Below are experts of layer 2 (counted from 0) of a mixture-of-experts language model. Rows are named router (the router's row for the expert), gate (a neuron's input weights, with its number), up (a neuron's input weights, with its number), down (a neuron's output weights, with its number) and show model dimensions 0-191. Each number is 500 + 50 x the weight over its row's rms, rounded and kept within 0 to 999. Numbers have three digits each.
Before each expert's rows: "comes before" lists some tokens at least twice as common just after its tokens as in all text; "mostly gets" lists some tokens that are sent to it at least half of the time. This comes from a sample of Wikipedia text that the model never trained on. Tokens count by the router's weight.

# expert 15
comes before: " the", " 0", " a", " 1", " his", " 2"
mostly gets: " on", " into", " against", " before", " without", " away"
router:453485411442423483435469481443582488445402496444560483546371597560552459573526494523585540447490528630441535360486442588518492519552538527535474475485518500479467558550553498539438438520563460468603439462496522507442576493551464536452541417466534508500430572510480538507523521572537515499479569460452448512442539492503437454421507532419507544524542484575480572559489528533499504470503470458534539603505447483554545483437491508482515491475492414490552502477514496534539460525529582553510501485534574557475636464495413444536428491517444455483451483477504573472397484467623450397
gate0:571574520566556525573460615504440456523488481534533569446588460504467519543455506476577419508472469473509513505495517488451487423553513501475487493511455522469450509482513505569526426482559503544561461446462504365392366426520527535564545592520468464551444412577510449477467446440408489562519446578477553458530551462454464500498514460580535473511387508517428432552445514520524574610452469562536421499415470527436528505495429540532511485459535516494449457446573494524537513498477507433470487502427395583602476501512512524475526460565503413450459593484429532561447468499482585584
up0:465427469415503518471534447435488573450508487376439535487426473552544495511532536468408526522547419529486552476482588495397501510450429485480482462501521521458539503428406561433463499504547454479437553529527494521600540576528492413415456404462503514457525477477497565506607525438583627508514507558541397514498455525553544511545434587527516409479557596430544526560608563475495524400512555442514572450570530462540527482628503424414474433507487492476503477583536502491507483552460456482428512518570491502449480442530514451527489532468496459545558457513491506467553463507512400422
down0:554387549447573478543553436481454419468550524503513493450454555471453496453410503407572459440536388566546524542540543538512533514539530549505534491464476529495465463453514573494561567467533524467429504597374499564560562549534503512508557544446524595574480533534454581516506503452512602456482484423546486451420529495492466396502520427568538469545545439442460473550491547510537455515538498598618451522489549566440400525534380529421502412502553576533501504554503584470498520514478449423427527518473537528500512499577485477496460545581446538561507521520521561570457494435593525465

# expert 25
comes before: " the", " be", " The", " -", " He", " In"
mostly gets: ".", " to", ";", "\n ", " where", " via"
router:433524447466426540369495414418593498544477443448498498495398557562603544504535539529480598463486561512471554354509432492559554493577471621497544538435560537486548488531572499500544512481513456530528484427404557461456484473526501461456495415400494479524515643483471544464490541556515499437496513489415467415426477490530580439515456525452437529548465489488448584492437475572540460441490482541503571523507505487477470435475520538545456436521477442474508524491530569477610527517489523478421505514534634515448600429475475449522470495478444480487457447580525536480468420488498450452
gate0:590484541491524494544461551528492520484582515479632524466470433483447486466413537411514472430565506515475552534514541515560505502467514494490459433556407496462536521568570499514464361518453510534519508560526461465559567529486504434441381517520556503564543490549421432500516549380509487506548491555609461518542486491470455465559559443482523531466500566444544444546608543538368483480607553489485422526512584510494496495569492477386563519543491478497500553480392492464482532583498557456497532602503465457595420578501492565431521488438504447514432525533394462511534526468587516509
up0:545499479463484458550532418546456502518519533461580511593429462533448443507486537465504489441559405483450506475480565379622511495455520443510489404587588540472440552535540532511438439458399443558502465531534471501500558595503520505554467479498607504569537501459421439503586492473401472453485515504518469518525471490483579461510573452399558520520477419569468521511566607491531483471494545483527514455445549460487513426491479431446531628539591520481461498536515518572481428529456494472452558512503471514523469604508483479527583510423565444519498578381404429589544548477530535552
down0:564498539439570557465515523499484466627497616470522509532388415526478543480512510604464506515604515500433468448467497467606506490477457491543510445556622460540431546540507479553383463478498440534479506417539527447475508541472568576410469360507445490520441504518494514462526431510410519510452519553477475461508519451436465549527495494409548582590550533511451545496462543457485525543513452492480575460455429476527553513524461559444413528469569433509427610471530521490497538426537501570484469455523530543485426552509580500553377462500480469451518510526515499588477492583592495585

# expert 19
comes before: " ", " the", " 0", " -", " 1", " (0)"
mostly gets: " /", "}", "ow", " should", "king", " be"
router:464572429500424471439482465420580458571504491468570454482361505521590488557516499560518594412515596502521514355490414509538506476495512571548508548463554455515522525516545495411452576553505514526571488494487608483478522491597558527445525379476503423515470528510451487486487544595546476457471471420490555396456500483568455430455434559489458472518537510545476628506429551587480460501475501482492581530570508508486498421488505543523493514479495460499518551499492558442538478463524534544470579499566640509483609434514517541483450449508425500400454461470482589476456504527509461448
gate0:503566511510551525516543516481501513479485485452445455468443525500503483457635427501540500444533514411607473468495484501507454539476563656458489564509470507609480530478458512444482471638589507474483515435494493467501440544511428530581419450558539492478388508439590469499431538517494498457504575492531496428418533435511587437438438536574487504445520480496554548462491578469498426454605605501510514511448465566511458437476445525489535508526618520549436484463457429492461478417376481460561497578537468445453479505504454459515578418519490510503538529454443541534458482498434498370
up0:528537462444526537447537476468591529514521516570475523540490525477445488455503518551542576462520531461576526445495462478507520524519436583399455506492513606536471508455606489528514353488548463465555500417512473501528453579452416461496511479570536575482377520475591522463492499475494577530605644634502468545471443504558530459402459560520502508460581558542486476501429572421537479441539552442581533559408497527444600555452503488510516452458452495501406532608537489444473503498479583458477522520468511504551441536448514494506491527523473478468583490479584414459576491475518572550
down0:525545512443491474575493439519507463493552542453452500484487570459462459511359519455498418454569478585466542538489506461478499424473514459510502487628426550518469435527474534527498590524455419442496448506557373459489489563596525500505536586410551455606558534525520469574419550482481482481485414411479431550511466494468480441456541410571585469441479472532577559462457518558453618543449503488475478430396458461599433482530517502547451555502497446456577485402414480485553518489498578586440471631527478498446471512496474467471485499393492456447530519484489501502513544506476508481